{"d_model": 320, "n_experts": 80, "experts_per_token": 3, "balance_bias": false, "vocab_size": 14127, "tie_embeddings": "early", "optimizer": "soap_variant", "beta1": 0.95, "beta2": 0.95, "grad_clip": 1.0, "batch_tokens": [32768, 65536, 131072], "train_tokens": 581200000, "dataset": "wikipedia_en"}
Below are experts of layer 6 (counted from 0) of a mixture-of-experts language model. Rows are named router (the router's row for the expert) and show model dimensions 80-159. Each number is 128 + 32 x the weight over its row's rms, rounded and kept within 0 to 255.
After each expert's rows: "comes before" lists some tokens at least twice as common just after its tokens as in all text. This comes from a sample of Wikipedia text that the model never trained on. Tokens count by the router's weight.

# expert 40
router [130 151 147  91 100 105  84 135 149 174 157 188 196 138 164 142 118 121 195 100  94 164 137 146 138  99 118 127 178 175 144 114 119 112  93 106 153 141 149  47  58 102  67 134 160 165 186 132 124 171 126 146 143 128  91 107 178 106 143 134 114 147 188 127 145 172 139 132 109  91  91 146  40 158 127 162 145 139 157 114]
comes before: ",", " of", " and", " in", "\n", "."

# expert 5
router [138 105 123 108 127 162 102 123 182 155 135 127 136 135 154 162 146  88 146 115 115 136 134 108  90 138 123  90 143 164 146 131 148 102  47 119 138 132 129  58 137 111 124 122 157 223 176  90 140 131 133 151 107 157  88 130 110 121 156 116  78 116 154 132 165 135  97 113  47 117 114  96  80 184 109  92 189 109 121  94]
comes before: " ", " Party", " Year", "|", " No", " Win"

# expert 58
router [136 150  89 110 134 132  76 129 113 190 158 134 148 171 137 156 123  60 171 161  62 127 135 106 130 106 126 114 192 151 121 139 148 104 107  92 139 127  97 144  70 129 120 106 156 136 164 100 175 185  76 126 113 165 161 106 103  96 144 144  72 120 142  98 201 168 162 162  97 106 139  89 102 176 156 151 163 124 100 151]
comes before: "5", "4", "3", "6", "7", "2"

# expert 1
router [137 123 124  93 110 132  91 107 132 146 165 106 183 159 146 169 136  78 197 154 119  89 110 178  84 123 127 104 120 159 133 153 149  91  71 123 172 156 133  61 103 116  89 118 179 165 107 112 102 101 138 131 136 160 128 129 133 119 205 115 117 157 157 127 158 140 132 132  62  59 117  74  95 177 101 165 167  94 166 147]
comes before: " and", " the", " which", " but", " a", " including"

# expert 51
router [138 163 121 112 159  92 131 164 133 131 129 128 122 137 146 140 102  67 173 142  71 151 180 147 132 177  40 123 223 133  97 114 112  74 110 104 160 102 144 103 100 105  67  90 203 157 173 124 118 108 148 131 167 127  83 125 106 111 188 127  83 167 164 154 157 105 152 149  83 148 140 128 116 223 155 142 162 130 133 111]
comes before: " the", ":", "==\n", "\n", "-", "born"

# expert 23
router [116 127 127  78 137 134 120 106 118 186 144 162 128 145 131 152  83 131 158 180  33 156 123 149 127 126 127 140 164 161  65 184 162 138  32  85 187  47 148  53  85 141 132 129 156 159 161 138 139 130  94  78 143 129 105 136 115  72 156 117  93 114 128 145 152 153 132 128 107 143 103 111 104 156 165  94 144 130  97 124]
comes before: "-", "\n", ":", " classification", "us", " Insecta"

# expert 20
router [120 138 105 112 137 132 155 115 149 134  98 133 158 141 132 116  92  90 134 107  82 124 108 137  79 109 119  85 183 151 111 148 168 127  91 113 111 134  97  77 111 128  85 115 196 175 124  67 113 112 109  84 140 132 118  67 153 110 119  60  81 136 144 136 168  84 130 164 106  98 150  91  95 177 145 140 164 113 129  73]
comes before: " |", " |\n", "%", ";", " of", " were"

# expert 47
router [117 134 156  90 141 105 131 172 142 171 167 135 141 156 171 136 119 105 169 128  53 133 106 152 116  88 132 109 162 202 118 148 181 104  93  88 114 129 104 101  67 160 121  98 120 210 130 154 112  97 106 135 127 149 123  91 148  90 113  97  80 133 179 142 155 140 101 124  72  88 144  42  76 207  79 127 157 154 131 136]
comes before: " was", " is", " has", " had", ",", " were"

# expert 54
router [111  98  87 134  93 151 122 126 131 203  91 106 157 121 141 187 106 113 169 160 102 146 154 112 161 113 117 159 166 118 163 129 177 122  67 108  75  88 180  41 131 117 120 122 155 165 145 181 169 114 169 124 138 183 142 141 183  73 165 178 115 121 174  96 123 163 170 175 115  76 165 142  86 130  93 139 171 112 101 134]
comes before: " of", ",", " and", "\"", " to", "ed"

# expert 75
router [140 130 108 128 116 106  99 148 178 167 152 110 199 146 138 188 174 119 168  99  71 134 172 115 111 111 110 111 139 150 158 122 109  75  83  87 143 140 131 127 130 144 105 122 141 180 159 135 119 159 159 183 108 114 133  97 170  73 121 131  70  93 109 112 146 132 130 105 103 112 127  83  58 182 134  99 144  83 110 126]
comes before: ",", " (", "i", "\n", "en", "er"

# expert 77
router [111 137  92  87 120 108 113 134 138 166 117 145 128 137 111 187 180 115 166 143  66 117 107  70  97  81 121 101 206 177 148 141 145  86  91 126 127 142 111  85  94 118  83 120 181 170 119 121 137 121 159 136 127 123 150  86 119 122 174  94 116 148 158  88 156 146 138 174  91  86 124 101 113 174 153 145 123 139 146  96]
comes before: " |", "0", "1", " |\n", "2", "3"

# expert 39
router [ 99 127 131  77 128 120 135 111 125 146 155 164 189 116 152 157 102 111 180 108  88 123 211 131 129 167 133 107 166 204 158 142 120 128 113 126 110 165 106  30  59 165  98 115 145 136 121 123 158 150 149 129  82 127  91  97 144  81 180 164  94 131 156 128 155 149 126 152  71 108 108 130  72 167 106 134 137  95 150 105]
comes before: " of", ",", " and", " in", " for", "\n"

# expert 45
router [109 166  84 112 143 162 102 105  98 136 143 129 133 168  94 200 156  52 121  96  83  80 143  77 138  89 126 125 192 170 133 113 144 141 100 112 175 128 126  23 111  98  97 169 179 214 150 114 123 173 145 124 143 114 156 112 164 123 163 116 119 122 190 119 102 112 124 161  64 106  73  52  92 138 145 144 163  88 139 155]
comes before: " ", " +", " L", " W", " —", " −"

# expert 73
router [ 78 124 128  99 137 122 201 153 186 174 169 131 166 136 140 189 124  94 152 120  68 143 167  78  98 109  83 162 200 187 120 135  97 137 134 135 163 133 163 128 100 132 111 158 143 185 150 101 164 101 167 164 108 140 112 118 129 116 177 108  89 107 170 172  97 129 119 115  60  65 131  74 102 176  88 154 139 124 135 146]
comes before: " |", " the", ":", " in", " medal", " place"

# expert 68
router [103 117 123 123  90 141 119 154 163 169 133 125 116 146  75 200 149  72 114 116  58 130 107 126 105 150 129 137 146 209 123 132 152  95  63  77 183 174 147 111 114 125 137 137 180 176 112 128 214 159 122 131 103 207 203  76 200 126 109 117  84 128 214 160 117 107 102 173 119 114 150  72  89 180  99 124 112 133 153 180]
comes before: "==", "The", "In", "===", " The", " He"

# expert 36
router [125 150  84 112  93 118 105 159 137 119 137  98 191 112 113 185 110  75 140 126 108  93 156 162 104 127 131  99 155 108 138 118 137  45 112 103 220 162 141  91 123 139 139  98 165 139 173 130 114 123 108 143 104 183 128 139 130 116 147 160 102 178 114 139 180 142 122 164  94 106 114 103  94 185  86  85 135 118 157 122]
comes before: " ", " \"", " —", " John", " The", " USA"

# expert 11
router [172 120  89  99 128 118 129  92 125 137 151 132 160 118 139 209 126  95 172 120  38 156 128 132 146 107 123  72 163 162 132 137 160 104 107  57 169 108 166  90  94 159 155  84 153 168 173 146 101 124 110 118 117 114  97 125 121  83 173 100  75 177 159 138 102  87 103 175  83  91 110  93  98 120  91 139 148 114 110 108]
comes before: "|", "==", "===", "See", "The", "In"

# expert 59
router [120 100  66  67 122  90 107 125 120 153 139 166 126  98 162 180 144  94 207  82  78 122 169 123  97  99 114 128 173 114 112  95 118  74 102  97 132 151 104  89 141 141 106 125 167 135  86  97 149 156 107 140 157 128 109  87 125  67 160 149 103 145 202 148 147 142  62 153  57  68 150 108  87 174 105 131 162 128 163 118]
comes before: " of", ",", ".", " was", " in", ":"

# expert 35
router [145 158  96  90  86  76 113 156 161 160 164 123 166 173 164 147 143 102 133 122  48 138 138 140 132 124  91 139 174 126  87 144 164 137  79 121 142 143 120  81  75 159 121 120 166 146 137 164  99 102  98  81 125 136 129 124 115  82 178 140  55 145 129 101 128 144 152 158  37  70  89  88  86 161  73 182 189 138 171 111]
comes before: "201", "200", "born", "202", "199", "198"

# expert 67
router [117 122 114  70 126  81  90  98 134 128  83 123 172 117 119 153 130 115 185 128  61 121 158 130 129 125  96 123 193 156 139 134 104  76  93 120 132 146 125  38  79 153  98 105 173 156 127 104 129 176 122  97 102 158 124  91 140 108 167 107 120 124 145 104 199 136 119 149  73  34 146 101  87 158 100  98 145 129 152 116]
comes before: " of", " in", ",", " for", ".", ".\n\n"

# expert 0
router [148  91 127 107 127 119 131 127 103 156 117 112 153 132 172 222 143 138 142 127  90 119 187 105  99 114 104 124 179 130  99 138 110 105 103  80 141  81 194  51  79 108 128 117 201 151 137  84  86 168  98 120 118  67 103 153 112 116 204 130 132 125 180 148 138 143 102 127  92  84 163  74  43 200 162 137 146 140 166 177]
comes before: " ", "',", "'\n", " K", " United", " H"

# expert 19
router [102 155 111  59 147 114 132 120 178 175 128 124 183 172 152 166 192 102 131 119  57 142 125 121 117 101 107 170 137 156 109 153 145 114  98 121 120 143 107  97  91 127  58  80 188 172 117 161 100 128 124  88 120 149 112 100  90  74 192 107 124 158 164  79 167  87  95 140  86  91 136  96  81 192  43 152 176 123 146  99]
comes before: "==\n", " of", " ==\n", "==\n\n", " by", " ==\n\n"

# expert 76
router [148 108 118  93 176 105 101 134 129 120 159 101 172 157 142 165 178 115 168 122  78  99 135 153 120 141 107 184 194 138 138 154 133 117 105 117 110 107 119  81 177 161  88 116 164 137 128 121 115 121 116 123 159 110 114 110 137 111 148 199 107 109 176 139 173 112 129 156 100 110  69  96 127 188 130 161 136 111 191 164]
comes before: ",", "\n", " (", "'s", "i", "a"

# expert 43
router [120 105  97  92 113 153 130 110 142 143 104  94 125 151 134 191 120 104 130 143  55  94 136 130 129 145 137 161 182 137 166 129 133 152 100  41 106 152 121  92  74 109  91 143 188 192 104 116 174  76 154 130 123 151 134  71 167  93 207 125  95 128 154 133 174 144  77 178 102 125 166  79 115 150 119 113 162 114  98 143]
comes before: " of", "ed", "ing", " to", " for", " and"

# expert 74
router [163 121 126  30 125 114 114 104 139 130 121 122 163 127 122 170 147 109 141 101  72 127 158 157 152 131  90  79 131 133 129 118 173  99  68  89 130 128 135 100  95 145  86 150 165 174 185 132 150 167 122 130  95 111 134 131 119 146 125 168 115 100 163 106 170 146  90 108 103  79 130  82  98 170 103 124  95 137 162 156]
comes before: ",", " (", "ov", "\n", "i", "u"

# expert 70
router [100 114  88  90  73 142 151 167 137 158 126  85 155 162 125 174 133  41 164 144  80 108 158 130  92 164 102 152 161 136  92 154 168 101  89  52 168  98 167  72 160 120 120 121 173 174 110 158 137 107 158 141 120 121 117 154 133 138 167 118  77 135 134 145 131 124 124 155  61  73  98  59  88 221 147 163 186 108 149 132]
comes before: " the", " a", " his", " its", " their", " an"

# expert 6
router [125 152  48 129 167  97 156 128 147 150 136 161 144 123 156 201 136 118 180 144  45 122 137 156 137  80 120  84 161 169 151 116 150 122 156  87 141 138 156 107 107 105 168  99 183 189 162  96 140 185 100 109  81 145 124 119  80 137 150  91  71 175 130 112 109 185 148 114  92 115 121  78 104 171 122 126 108 114 119 134]
comes before: "-", "|", "19", "20", "18", "16"

# expert 7
router [101 147 111  47 129 144  97 115  97 108 159 111 166 144 115 142 163  91 116 118  86 105 120 105  94 117 115 143 180 157 149 154 152 100 106 106 204 105 132  68 100 158 113 105 197 168 168 129 115 153 108 164 128 143  75 115 174  97 162 114  91 137 136 100 120 133 106 125  48 105  91  78  90 178 171 103 178 142 153 142]
comes before: " ", " —", " \"", " +", " W", " −"

# expert 44
router [ 92  97 123 119 156  95 111 147 163 182 129 117 186 181 132 121 146 127 142 133  88 128 160 131 112 186 130  90 210 160 108 132 128 111 104 118 155 156 133  23 100 124 100 169 151 158 130  70  94 118 136 108 161 160 115 115 104 105 175 145  72  90 118  87 151 126 106 143  61  71  83  72  63 146 113 117 138 102 130  90]
comes before: " the", " ", " a", " Born", " In", " Location"

# expert 56
router [120 166 102  99 150 120 160 149 115 148 135  97 177 196 116 180 129 150 167 150  54 107 173  98 167 132 172 125 175 183 123 180 155  47 101 102 132 123 126 124 105 169 114  91 113 210 121  67 158 170 131 119 129 126  93 158 122  83 175 110 127 137 154  96 163 138 133 137 114  68 157  88 101 133 161 101 141 122 113 132]
comes before: " |", "–", ".", " |\n", ":", ";"

# expert 30
router [129 117 108 118 150 120 155 134 148 177 116 183 133 187 137 165 101  98 138 113  65  98 120 143 146 107  94 139 158 187 156 127 164  68 128 105 145 146 135 105 131  98 105 111 138 159 102 194 115 133 169 107  95 198 143 128 117  82 149  99  75 133 225 103 151 125  98 122  79 113 150 107  80 134 140 133 126 104 143 108]
comes before: " |\n", "|", "-", " in", " for", " by"

# expert 3
router [131 153 115 117 107 123 115 102 146 140 152  68 127 122 146 159 117 120 154 127  84 133 105 154 112 102 149 134 149 163 142 153 127  76  67 115 147 130 137 109  99 123  92 102 180 131 125 139  76 113 108  89 126 167 115 109 138  93 159  91 106 133 122  91 111 147 131 134  88 105 108  93 101 214 133 176 139 150 171 130]
comes before: " |", " The", "-", " is", " (", " a"

# expert 57
router [189 157  99  98 165 146 151 116 102 180 161 160 136 119 123 135 147  59 140 136  65 166 161 122  91 189 138 133 208 178 117 118 120 132  89  86 110 133 185  87  71 125 111 124 198 155 167 102  83  93 119 105 141 103 112 109 186 134 133 116  86 158 169 139 180 132  59 169  93 126 157 108  59 171 155 161 126 135 131 113]
comes before: ")", " (", ".", ")\n", ":", "\n"